From a checkpoint of a small mixture-of-experts model trained on Wikipedia: 128 experts in each of 6 layers, 64 squared ReLU neurons an expert.
Below are experts of layer 5 (counted from 0) of a mixture-of-experts language model. Rows are named up (a neuron's input weights, with its number), down (a neuron's output weights, with its number) and show model dimensions 0-95. Each number is 500 + 25 x the weight over its row's rms, rounded and kept within 0 to 999. Numbers have three digits each.
Before each expert's rows: a language model's description of what the expert responds to; "mostly gets" lists some tokens that are sent to it at least half of the time. This comes from a sample of Wikipedia text that the model never trained on.

# expert 63
Description: Full stops ending sentences, including combined forms like ")." and "\".", plus periods after initials or in numbers like 3.5.
mostly gets: "\".", ".", ".\"", ".\n\n", "\".\n\n", ".\"\n\n"
up2:511546519558489507515492525438467483521533514471492520497545543475544526501528486493508485505473489505480513514506500503496497537513502494510482505461536472485481496497520509476517494494524472529505456493507428477514524491552478479441471504506469457464489492501545475509525497507492513506
down2:503515522455484515548506447552510492479470479467523517490513492507538512480459504478520464512540512523507430486509489501475491527512532485481485509497476504519498489533469488515521542492490448475516503484518508504474505442521506500522515503511540490488511556495505460517518507528526456464
up3:485485514492533491494496493484465495530478506491478454463509545532494472505515479468527516513529502506504492435473527467473474531471527497476490476468511514503464479554474543507501510538471507519507476491493510479481487461483503530523499551532504484502475513558495478520477515449533530475
down3:534504513550507496522477495513477462512511499503503517495474503522490519465509510545488500475483430520498483538521536527462492470499471518468484505522498459506490497445517513503469503468528485479507522541485571520498495529491474483471495521500483517509508511440511555504540473489513523477
up4:469519530482493491428552522483491507492522545544487514536532488513531520481456514501457541525466513490518522481517497508518470528477502513552491507503469495498486505495530459507500463505479528513493497534487491521490511509528505500482518506461552457512498493476463462517552501528485513481
down4:495474492507535500514479500496494476493474484531465531517471506540442522514520502549503471479510483491521468506454490506512459470498526478507485470549495525477509517523513502547464505523482506507536480519463505484536467518474466509568495489506505546496529510503514508440463484503493532516
up5:516524496470495460500516500494508539478530506485504507543487519498492511530489503500530491514552488492470527490547421469503490505462497504471498529493510482503441522534458478520464514526483470503466524480479490513516538461487472522519486517500469469535486523533505505491496521483564518522
down5:518480537484483473521501484548490461508507524483475490503525521501512501493478524499542493509502494518528482469470495482540498492489457548528509464490527509527495502467499433491496486499553501483500569482490471486476526521522484494538510538481505504493519542455455524506464473474498532469
up6:472460514553472496479477499506492486540497460511472503484509477517523441537535499513479470555497497493490490525542469546495523522499524488493486481538499518507458519489531480498479469482497527503491523518460525494532508514490497526520529492556526482492438496484449489495527520524501483525
down6:507521515466496502548501499541551469525474462500498461472492501519483483538469497484516489523535447510509468486522507446506527508475487511504551494483512480499534523523503518489508487529480514537464483471508491497582518509524453509509499526515478512502516470482496503475517490476465451488
up7:520486480536474544511519490493492459500511485458494489481579503478486526517480488493514479447496534473523508522509497515474526536529464533481486504539503489487487491494468538482469548514483488500493523496497497518517479484462494491513535512493495498562516484510485519494445465537492482441
down7:444548484474533505542460500520484508514514506459480476499506497480528546470525551519520518476485518464538525544497498501514509488428478509487492462493511484462509481487533523466484526514494471528548522506497505469507512527510495509493532533513471476487457501453493478515489509477509494515
up8:500518505465523564509515477513477505469524435474498525510464523455473505499495492511498525524474496484458524505503514540482494517506450493530461547528491489508522530521523535519482514486482486509536533506502550465510549499478462500470526514477500496491465482515489488445518497465484493508
down8:489469478480517546508488511511494559483492483500458469521525494481510534493508512485484486519499505495527463520490551493543467489499487512497531491486504470493495516520482492521494485538503469502489499516476506505464501502516505490556553469530500396519439474531475507524496484512497524499
up9:482486512507500494466513526509526494476493550509482520472499479504515506522461538497515533492522451488465462492497504470468514523522501445476510496522533463488479529484500523507505487542486461532494473485501489519522500526451534493505513461474483534521516502522488501573461501460514558488
down9:480517480478503510510491483500483511546487476523498453529504519604465491476548538506498498521519479507504474497508523529527525523466496493538468502475521517472496492546454522512512495493518496453506492525503511498500507493486434476497516520494475460484507534495506498453487494517459507514
up10:511485499503514505503479490525466461507486518492532511489472496503502483519528504507543492467494470482504489527480514512468532478530534516503549472510492499469460466516520543459519506446535482516467484515451520445520490486537516517507494487499513495515493552581468509533536499496516480489
down10:485479518521523481470510511511523524472516492495479491485493538444530469511487504503505491457513490459494475483524556501493454525465473487479476515489506510497491514471480487503465538477485526517546521468512534502550523495479464528476464529542505496479537479497493473507538530482565508523
up11:522502501485517485481491519540491478500477431505493474465479448474530495457490548502504516511519498496523519468511444510491517463510500488501512503529505537533500491487512476512475524486527512513516525511514508526490482480483552433522486516506465472516542528499492444500555524522482524515
down11:504454507503496522475490491492518510515478489524509482521499497519495531474502469502491499461469507484500574509515440486523518524442453519515422527507524545494499500513472484516502498504489487499498500449523533498511491527519495544518537476530470459507486523503515544543492467494510483494

# expert 44
Description: Pipe cell separators in wiki tables, especially election results after Scattering or Write-in rows, plus apostrophes in French titles like d'un.
mostly gets: "\":", " ISBN", " :", "\";", " —;", "',"
up7:516503519534518500554464504482517480549486487438496513471481521494483540509526520511490470561497490485509512469527471501503495528479489509444481478485503518501485488470489490521504547472492490437497497477492481517509479503476480528495514531513454510512510486506475512557505533547487504448
down7:486455498494483505511508516483491538581505500523490458502471476505494509476505504507505509519532491483515438493481475522467490512529490476553529476503456505455530499541492520505523518518535483517474520515501509479463514509520495481504520498493526399477502496510495485487542490477513500497
up8:502484466515477483488507505447500504542510520529493514518493497494486506479492510492492474480495479492535558525484468528489482492521519498509466522526546542517508457503538531476469457488485531523530527452510462516493563438518502441517484504499505481501492488501474503508475484494482449518
down8:534515449492500478510478483466486473555527478503478480506512460530501486489523492507499477475535532471484479434507527503535502494534514530489522478458477465490478516522520502551509478517466471503497459484503576492501471497532494501522524462508502516514475560501516515476479500510500500496
up9:482458471484512508484509489543504489531508501472513514502529541516475526512493526562492516515512502528518526484528507497493515499476488527480531480515482523454476478486470484488511479498530522461565516488510481480494483522501568501473463462494473470465524519522452499513478450448497501495
down9:503492495495488533521473491507504474489485508484493505537468512534508485457494448449463512522477475458498492529523496481493466508544484525501516534503519565518495547519480486478466462487520510528498506531460515542511455466518465507522531520468493523518473516477508505505506498549490452488
up10:512498517521492465521469497472510554541478523496473504504508455471510494467542587469526496476452519508519496476511498498501523479509443511500499505508504547506496498451512527507523514498537477486512509473519478531459541495473537463527508515479514469500494494481493510514529471506512528465
down10:498528507511480495522490496505514503570491442524494477464470471469521519567529485522466484501524487522479522521509495487486474534491487459477508521463444488518470496527508544454502487486534496498503520491503556462523495497526496508497520490488443485488491506516512514517503496520534472545
up11:480532523542524435519488480522507495499508525515501478546478473507479536501522510525519493521491532443491477516509495462487497522535497497475540498481526502548472467479447485503497504516553484491498499501507524536538545523509511530514459509475492456477442508525508509508494486502493506459
down11:499491498495513486523502490460539458507490523496496460440486551465536495469499491478508506516485457542537530486502504560495495522512502470510488513501466541509486513507540514501494482499478502479463527515486503485534456502543520440461484494503501525507513510501509542539507545477464472500
up12:493472545485509575494491470510503501495496473482504492472506500519443481529573538479489503508489522516525478522507472498470561470485478542486488500509457530510502553498518551515541530491494444512520491480503455500510513481510492510499540506500487500471525484512497511489486473515505482505
down12:562494480469476515529485540462486499550482496526488512514467541489479517504484486522463498482510507501483497508445499484511496425481526486486475461508536476496484498494511480443461551490498533499508482517499489505481523521495530517529505504525482476487493535497468490499527531494565500475
up13:505535489478510495517492536497462488508504476478530545466490505483506511515509515506496486518512521430494510510450434514513470469505524499479525543489536507543514528497506506466452530537480485520511484553501542476541509464469497468491509519497485487519528495497484520483459455510514486525
down13:473495501493467515527490513515536519484520510495514478525483526507528471457485509495522499478498514525527510511548495491484465515522450519499484497484522476455478486473452462580517500455487491507527483500483502468499527545477476546526505506468483535540484472478500472511512548532508528495
up14:492479496491522493519525491504471506553515502482466481538520471486472449517487486513557495473476459496577488494489516491483528478494510485471515550494498496443525510532510500477456497465507510518482474534481503503489486511528479523486539538478492536475500518489488517533498535473513505448
down14:549531483490456487491508524475513505524456546487507478485538529460518568505515522499525493504507495501475475539524511531564489526509497483533470485514493510464493532468487475476534505534525500485509466467493488513514548472480467505485474496488478483487490501524527473509483450533488475493
up15:535526518501475494500501539492491517502555461503454480476495524508499539529554498501498536502486490509504522494542474501472465489547530503488507514475533480432510514493490504468538497441448475469507518498475516493491526493506527492469486493489513500447524491514506506537492496521440520494
down15:460495470476517515503534498502533514552490515545531523530475471456504481499492509525498464459471506495508493508453524476542500504506476527491485517490469526518530509528470480506484487537494518529495481460507501463505476538496471551510536539518490439507488470513502504484552495482514459492
up16:526470488478485503549506487486501449481520449482506517501491496558518511466484478480521515476457489492534494496503498487556520483487514504510525498454502505511502519519497519495534506481535525519453500525435521466528478466527524508431479524496482471495503518441501486493505502520507534511
down16:501468509550503508483539494502491518481451504482492493528573502452500514520492520499489495515550502461489458453469482527510504560488507479539509503502482527518514496499486509487461448533464514482511508489518495490473523490502483537549503479506483533525529488518457502495459498456500505482

# expert 2
Description: Separators right after a field name or item in infoboxes, tables and lists, such as colons, semicolons and pipes: "Locale:", "Party |", "System;".
mostly gets: " •", "|---|---|---|---", " /", "–:", " Rece", ");"
up2:453465479530497506471469541491528523488531505495487485478499476478469523435475476490518504529527496471501501516490469457510467551515474553480540519491526477470461485461507496519527470499511462477519513475499497472542527519478525496535547468520527497495499492519498475492520471505485514525
down2:470498538506463464519520468528477482508499462514451499460501459489498526508442465517485483514470520478493496547542527479483470518481528506525474512502506515539510498494550471483508455508495487525495504494498475525506501502499496474498495537468506494516551500502454520520536501503548454546
up3:449473494523507501455547550497496496496487519480478486455531475545464498480501510517496521479554499537496527534523494477504517472472520488491474501493455550483498491475554493483474434501482514524540503496506494482505477508488511489495479524513492497512489527517501505502567509533476460493
down3:473504474484504490519453525551479514497521530546520517515479545529515468481480457469469523498483512509508529512458561515497481503493513500511497453526527529486521462521540503496494529479468497499493510489540490485497508500518540459513497468467513522476449497466529460527466519516530493501
up4:493511485502515489463479491512521547518505498460550499525521489510513491491493490538499494507525504509509451503473497518500519542461495514506481560508489560520462458505518529520482502480463467483529497499521472452475447455480545489513473509510472484515483512553532489502539478503516525486
down4:507472483524472490559525482510575505529517476531469566486459452536487550446498505489475479506501508542495521537455472534483508499523524529501534505461530486502504482517498480496490495499466481466479515507482543501518484469497473484516503495507493504496498480472505503509480504490500535524
up5:483489506511477534523475498518504471496452499531531503524478501512481509521521491511486495466483470466528549503474499510481499515490502503444466465541486532498477497509525517446492497473465447519478505467515514483514493522482518486523520485487554466525517479500472501459455486544548543476
down5:550538503533473476519522521521447450500502499481504519461432489513488504530487500455507496472524533508446469518527484461465490472475499496537492505452524469530496507531511516509512507515494516509514488527511513510512477489484535507490517519505483481562513479447513518527522496505481502467
up6:472498444472538493523463463497524521478498464455511530528513500481524518508533511505533519455500497498494530496490531504495441485542497503497496499490477569483515509542498498544499490490494493436515483495500467502466511526502477511522494479473507495559511451494536525519489502532513516508
down6:482473470518511504507525477500466537492502470524530484497499515435510528493493441504474507496500485522489519496514465490500478457508473466495501498516520500545464538520519500452495473494517454538549507513513493503518466531517520525481518482504483553456490527499560518538496496489538512473
up7:543479552486493481495487529481491499489509473503438528484488522487471492469479458503510465490440523494493478436531460511530496551495481503481521499514452511531514494476507495486509475493511492491520514506473488495542558502496541502536495517526524534473470485484483542486506510516529530495
down7:459520454546517492498474506493488473563506508530508516514506512538497559453476494473453500484527482550483499462485491501522482506524468549543511512529468501506497497499500503486521520516496516516473470534497488532503512515509504493453500472512466464481434466479521501512485520480501496530
up8:492529488457510493526482453498495515489516537488463526462461487477491492478517517458484480453463485504490510522498497495460548496538517513557491517495504478510497490484460461496517496527540526509507485481475514513543503494485532508507500467527489473528532471580510506496496492520517549472
down8:486493498480511545505503506527483495519476533555502500510469513496480464452545510487502502521503482541473489477445536505479499500496492500537537486571508523525524504450530456513503490517524459553537477487488486490513498500531484512491486527460503431509503527495485507498472495496484490488
up9:517496494479486514521504549534498441483474451450547501484505549500471504464516483533528519544480535512517459529503537493485490520479506440460478498530533470527495491511516444508484495510493531498489516484512480481483507514523537499510524504488492545489489500481512468451515509483501523501
down9:505478436491497449514460522495539479519521510463475512486528498488500484484468520496477509548535502504485432516500498500479505494500497492482502513485507527476458505514513519536533495516507468499557495484508500510532481504484478496550478488549498455530516547531490541447522487509482522482
up10:511518482525535521518514514488500499504497512507498501498539493535461453541548484521497455494517525535497504512535479491485476524500518513498471482440480526486503472532511458460528497493473540481492491480528481479499527517510522453516457457550457456471525513483497481502478485546499479508
down10:461501519477483526495449500513510473558530488506495503550521490526506521535466488532460499533479483465518531497491512453507561530502492522492503457473485513539489465531467476499469444498527475530519512508478472508472485482505463537492505536503520499504489472476509526528506505471514506517
up11:470527510458490455453464516480465500487491492483531493502481521526468510478534516517498520516559515506475475512509490531488521485464494562465491461503516538527507539492503517503513505525496544499523470467498508489552450511475545497495505492506501470527508460499521478495524475502490486556
down11:536494485482500461551536480510482507483469534519458505548512493531494487529464497496502532520493479482536509486487516479498499484545516472509528529513476546475497470514484501517501537521507543462503540509533473485429477503545476495501481517511504476520487473439490505495462483517488473503

# expert 12
Description: The article an/An after verbs and prepositions, plus word starts like ad(miral), Bi(athlon), An(alytic), and the words per, most, the.
mostly gets: " an", " An", " Best", " per", "An", " ad"
up0:516503530499468463503513449483513507505490520484489478486516485520467500513522523499491530473481523455515456464485471499502501512478523474563556521471517455495496470474513485549535518509509425511481534529503514525488514538519499500532499542499485501517495508463543482471531488513507482495
down0:511478454467473467488498525493498483493560489501470502522483445475560502506482518501490466519476464515495521487513458494541498512454482527493488504508491485524518564458483527500536514492472517521472497499536504487501543495488500483475494497493539523490485462531505470519539500560523517495
up1:521453511447476487495469553516475491511491518509517494478505525482494492507530481473495538486517490560490530540533468503493474491469498498494489464475495472489495446528436486525519469511507504515485463465510487519495529495526527501508483509547501509489486539528493492540548532482505507547
down1:473510476492459459486518469513514523480482556486466502485505545486498484491509523521525483496504474553518523546523480484516510549540484500541505502520502488555493505465502484500525475521535516480518500474493467500490467477487447506485463494469498475524523497510527488532543484462507543460
up2:465473520505514500458513507496474530482514471534498533456519492546485508488486512478500457512549491487516497537548527488478493494514522492497495513456506518519477502489537430531463510497494493520514521516470484511497486480556506465449521491486506536472517520516508520511451542486462494532
down2:477471474498506557471535484459507464521515480519486496497548508528553527466508472506474462496499515491467508518479501491445503507529499495487468487481517482474466502504511534494485528524531491510522477526490462488517567463501457492516508510494554508513499536476535523479516534486485489535
up3:485492468501479483479495547502487491502518502485515465466474491493476494506479499482541523508511538550453530509504483492512498533456492458487501503521497542487535447499505500500505527489502504501440487466513479562501470504541516513512529506520474522554517499476473481551495536497521454469
down3:544474499484468506527529488469477516509499517509529546520488516453568515478526472498503492486489489522483514468479480441471512536558475487475475474530498500487518472447536460512511482470506510527519514512527524522463524512528496507515484501506518433509484501465482486482502528496490496508
up4:508507514465504476494512487474478485466555513483509485521484508549519497495485531543524506512507472494506507465497474534479485479467492522491517476494478536489558540506504429509508556501513528485522470508459500480534497467498482493485512548462504533550475519519497540498500498532540502485
down4:487512462489516516484509491494490498477506519519468520459548479507539558503489511513468510484520510509482472490479508501509483489509466484528457450533518527453503479504506502480506542474507511495548514517491492507549493469539507501537510498536519498491435509521446485475481563477510468512
up5:463547498502497502532495537509481505503477480504509475506459531481474530461514550484498534529484501473536524496477505534497445522451477488478486507500515504483502461518498498502538501527479504461499485503485481475469475536472495513516500533521514442530484484502480478471482582517513507532
down5:502510456478493506534504483532513496502528523494452529471537536495525505470477499512519462455503500485471462478526490473464540524492483512440467533472447505528496521477490508484481483501494523543495493519500526523498486483526521480511474452484501450518469526530500495515526525542495496541
up6:485537505508492499504524502461492511529511499493529498480535478510478495504515497486553504483550529497495513509495557459450490509537508481523481484502483519474525454485491468496493519486539487498556466522449474509468501494483476545496549535491515474480454458521521500495494468526494533468
down6:502493518490499577562517504470523544470458476457500493537493537478513481506515520518494494504423520505520513485508484538474471494475515505513510547534520545481535504493485474539484493496460469478477499513514501530496482516481501490484457508499492469495487497475514459491517478481475527496
up7:498498486504530515528503493515485509486484512483475494475456537532513538468495488569557495481509493518506510479518502512506513492467489523507510501531462507503454475509491456528449502546485569461496487524491456484531482539475482534463485535475493490518499512505482502522448523483497504501
down7:520558488515527536490487519505500512504525506501481501497552452421496531434495507464464534527491482512492524485486495482461515478483489470503518490511465478477506502533521531466522537446491499515500517494506561526472512475517496485518503479512515450519499472494492499502526509502490477476
up8:509501509504507493478526517499513481515485527502509495483488493544531485529520525535515508503514460520485519516442475500527498495534565456464513496519511573486488488460500463510473452498507470471525485508484495524545470526495512504466538535506507515467481546507492486502506454488466476466
down8:474491514505512523501503492499507532471525516505467519509474500512482471518532543458480491466484472539476587502544496507512517504554504506528489473539479483478482482495541467481502534491529542474460486453495480503503474504531478480472536482501527439508509488475492500521516497517515478482
up9:460504483537496496466535552531495481473506499510483508510478477539479478489493538484502504476561495479508503510507529509481520525538529462488451502503519535483501514427499527492447492516472517516490498460517485453486484535468520513491527506501521504524544507550518456510487485517511486511
down9:486543486473499489458523464510518476512517503517516487516507543512486446519536494483488488495499500487497502511533506542464473493510470519490488507519469554466444482519500528537533472467510535519502491463513485462515480507555498541468474541468499479481506549500464498521521539497501492480

# expert 49
Description: Structural tokens in wiki tables, such as the period in "No.", column headers like Title, Country and Turnout, closing quotes, and table separator rows.
mostly gets: " JPL", "|---|---|---|---|\n", "|---|---|---|\n", " Died", "|---|---|---|---|---|---|\n", " Loss"
up2:487477532501514495474500508532506521493505521520505500429463510515449522504452509506503499439519489463505489513479480506497484456461477555526493475512535517458538521487495515506483548477521527503456488468507506525535491465501480452492493501519509505474513482496470499550471491513538510480
down2:438546502501475498501492461506480515501486481499523513458518520513512533489530467517514516507519477529539519512504476490502483531504505532544476454479507435466540496507554508550477468514500502504478518511474466494490492488497540505529498512530504454541496497503517461493471488516455465510
up3:473511506510483517532495478464470501493451491520493525454506475502534510467477540504517555510458469507524507482485474504485473496509503535537483509487482484535515501478485487527529504517568544539549485506498526516486445476509501486474505503519516530466467490510465435498505506512477508509
down3:510512444496536468493451495537510467494477503459491514522510488544514521544490505478514481539499498500477476468501501536490452566497525534495474526483488477456553503488475514501490505487519526501501489470457514519523549451491490519480512511536488485475479516488513496485522539513470520517
up4:503481546478480523474511545488481465506520487509476491454484493479531515520485521510545494474525517502542491492494488496512480445462547466470489465511453500490548511494524504524490514525480509517494463519505498511474504478483498516524548509558531486477477505516490441525474512523468473528
down4:471522555508531491515484456472451512488518486546467481499523514492508506548456503545522487498504538468468492496488525491536526501488469466496452472518464536487540477493503507533495512478485511486498467494500511525494532487532512533553535466486480551506514498466487484472482487510520516492
up5:538492473515517486473508506539501436474501473475488539536480512485452494436524487479499522484533475483517525478468524455466487521534503490509483475492438489484500499524527452491448497531509495512543505477520510514526503530494507526506516480514473548512512494539508524490487524490512473511
down5:528529518577501512501516456523477506495507483479491504566527530525505507491510495421538497470501465474489507453509482428500516492493493527518492493494475493501512494516470521498462492471505522485514504506512492486477502476518552478486452482539515514475492520531514465505480526507509478510
up6:517492460506522509572489511484503487497510493448478499518537496487481516482514544484480479552450479511510486495526491500496489541497475493516507470480469502508497461495500506506502451421531514481508505451537469529506479531539525487491489502495480526489507494542499528492481544529504477534
down6:523520512485510531493465466506439466533512503503514488489493493553440516482471538530484508496496501485508469547466514550506535480532556508509489465484497526506489509484488531509483485542520507510469521485519488494525514456511545522523495483492506499464493513485541523518472455489458480493
up7:470525547464486516466507538503516520524532507538485532543441481518521473544479450492506495461514515457495521465459513499491500498512459510476520478473458486510549509474482507500471502513517526483518504505519482466499505514479526478524477493510521457529512507468510501531490494518549527470
down7:490494503504514479547513495506510484495532503521486499510467465493441480499514456512486475501530520484518514506499488465492471514498497494502470466471468508524521502507496478474484507489534547499481512478494438516497512531472478548503490481528461534496543507453510535537524558528501573492
up8:511487453467422467514469522450475505501475519463549527507508483513488528527529474487494506500479504460473518495499507522508521503528516531451516541501480502525484451494472516483525506525521495480530468514509522516502512504485519501541488467526516486542479533559495495512520473498538490493
down8:546489492467449469494526540486466456492504494523513476492471511480509485480524473481479502467500495533513467501473528542477479543472533531494497571502496483465448481478525501508508486520503507523540520516514458486489460526492475538543492484508487542481480518491519527499498532505526515503
up9:519474544470554490456486510501505477496498496497541511556501468523528458489494508515457496464541479489494515488518516462507502514510462500517513505489473545512502445481495497555528529465512484524529522461463518513492483457490501484531482479511526508512500496486479471521452513497543514532
down9:480494482512505503485467429553546483486522526482530513470495486498455440517511487484481488477471495518532518491524539488494506492522521486492540522506487500511457480516494519452504494497485543475485518508474500474508511491525514503547530491477528496514538529491528532457508466542456520475
up10:512503492449507537497547444520462494475465474523484527496492522508504513528500505476536476527494450456495453535519534494493500517507530500465507500496493544484506515517509434526458483523504483521488482494521474531529493496493525557480471481496527473530521500468537497538496500482496510479
down10:499519501508501500448516458515537483503508499503547496505514477426577464493498500490543510483481457519527517507477542487477514520502490511477491524480529473510511483538478530454510517501501497499466485501502485508530520502508491473514474464485514551459467522482557507522491466490508481513
up11:480489493518523549515527553471530511483456483538517523464534501475507488465494472469478459477494504525513496510494512465515519501512515493532537514485464535463477504485498500572499487526462490510556480480472492514493507566542493497491518481503481511467509509497484501471476464532502477497
down11:514444494533475520520480495527492479517485475495482499498474477518476505514489457548472509471510459501489517502492550536455486479482495489517532478536503548458515540488527500463510500504501519462486511489503510523540516496548508503481502466524494527478491483528494512535460549442528480524

# expert 23
Description: Spaces opening numeric table cells after a pipe, and decimal points in percentages, vote counts or coordinates, such as 15.45, 90.78, 87.96556.
mostly gets: " ±", " ±%", " −", "^{(", "⁄", " £"
up2:465472516488501442524505513538530519504464551466495497449511466521501466522490502504514539528539539525499493522482457477469485508466502509502506518497521497548567459535533497517518501525518494496458468508505495480474496512523504475489467487489496513509525543518500507513480517490520547470
down2:495457466501525516474479541503491481502479502508529517507496508548444486461511502534482493515518520561517513514509476506511525453514521485470471485495475544480536448484479494528514526495503531533518517490541467496496500468496499526511483503521518477520482537536462461519462517520445494502
up3:549565505496503473494482478505522450519494528512505520499532481480457478530477489508533486569499443490491476463490470496508515530534490508506525469484508482460500482491493507496494559496533482490503488518512531485491494510455493498461534501533494555524505491551511495502504545487482507488
down3:516537512480476467450536514519531464511525523500491485487503528525470502523548507508488558520500466492506481477498525489529513512474499459502513455491492501515514492548482463498464500449502494497522503501510506530473520537488494459545495491491529513499446539505479466491525495481530439523
up4:485489469474503511491516491510473556486445501549474461483529472485518527531454506516502501525519485486513491519492494474471466556513570456480528508508490517499480505507489499485486516505532519482537499469528562489508451533520503516516498502510525480506440502489476486510523467497500511488
down4:520484535500449487528489527480433535486448477492553528473488486476476497492521499458568511492507481492512486511480496508507470538549486498534487503484501499521486505501499493503521503471529497492491478531492511491515478483486499505530505498513535508479501436469533562500481502494507561487
up5:475525497511511518485466468513506466492487518537509472505489495511500448524498515481540434518464504532529513485495507521499530536521494507513491490539449508509522498475521459517498506522510479514490568535501512486488463490506473495473514508510510552483554513434470496482486499513526540470
down5:449516482505462518518487498496502517488523521498470478486501529522554486548500523490531473482514534482499487477487509491486521491469467479540545488480495497540541496501480494482469520551497513491527565484500527476524495470466511507440508487523522532447493519464529464483484530502486499486
up6:511459473546494493568500509500488504481546469520536484497520496482486515517465504503486488504482484522477587507518498477548532475513483484483481495511516515468488563500524518517472475513469505505496490474519515465498500488505491509509487485556477499461503539495444499494450517513501489526
down6:507526437499512467457505480487502484468497518520531517508482488481518541514490520481458482435539511532515466500504480472475459501476463475505519491512483477494482516509501544481477547527501519514555523515492504513520492504511511564442485490506499492491504512504473530562511519520494508498
up7:553535471486511559527514508472494448524464534483506469522526500468474520493469485522516461455502531518529482499472503499490496501511497481522444486485490530514515530500487512457487519494494519489550516474540526485538475506473513512455497500500457461495506553479516483510490464492501521495
down7:526502503517495497559478490502499524518507522470496476496536506523504494517462483474532469569514493495553453519528506501512488465469521485456476478552517473465484544515488466498517472475513489500479473500516451469508535527497490453541500520517509485495542498509498510512492472528470532491
up8:463430477479502526461492488476481526504523470487499530536536488515516545470475510480501492488502536505532544484526524428520493497510523515500478502524527486488517528522499479492503501515476458508573455519505544489468471512523498526521511490487496514472529481491459504519520485492480499515
down8:508509468548493542530513486487520509474512516478477535516522487462522519480450520508499485478546490485502473466452519487481505482484472483438491448498518496488539490502488505514473524500486508489477471521518503515539536507485465487538506518496534532561495473537519497500495534488506441515
up9:513522503534518502558514466482497517497487474489492460520491499481444506494495464500518494511479470534541476482491473499475465533489499481486458474517497496557515460501490537472467500548543498518541508518476517524543503483512516494542509500506555458476472510497528513506468514483542501485
down9:495516513496526510498509495462484520513551511485504497532509523508478481486537529543469494502520505488543502507480491429487476535469472506503494507484511517482552474480482509507463587468511529473456508466500462489497494463500486454493496468512493497518499524465510482514491506519520544541
up10:479511535538490453508479515477489495501521518501514532496496492515493505472505530485495502466496450471502511493489510490466504474522502470479501548536516502517489467466523420502487487508512520501463525498606501498498492472504505475536491515500492515511533467484512475487489519476556503534
down10:512540516516546453512517475491481515505514476518483507513466465483516483509508481467460504490522534518492514536515484470509508473464509498521505506463475463477506493511492497478525489550517524525523547458535482523500536467461513531465510519507488424503505516521512516466503492508454529543
up11:475469535502459446507520541499469507432540509452457543501471530503474524487521502504519530464507514505525515514529463510496510522522472485521536469525488511496499493506476482493511470500501540529482516493521478487513513492517489459485530498476468496489528543531563516465521508502501487485
down11:467479488521543500479555479516455486496521483481499507466490498504521499494512516482496526488501504457439488515474470451513551480520490519485534488523518500552487517534474496513479504450545473529489535485488489516505502443492486550529512486508505497534515498507512485536499493497478436492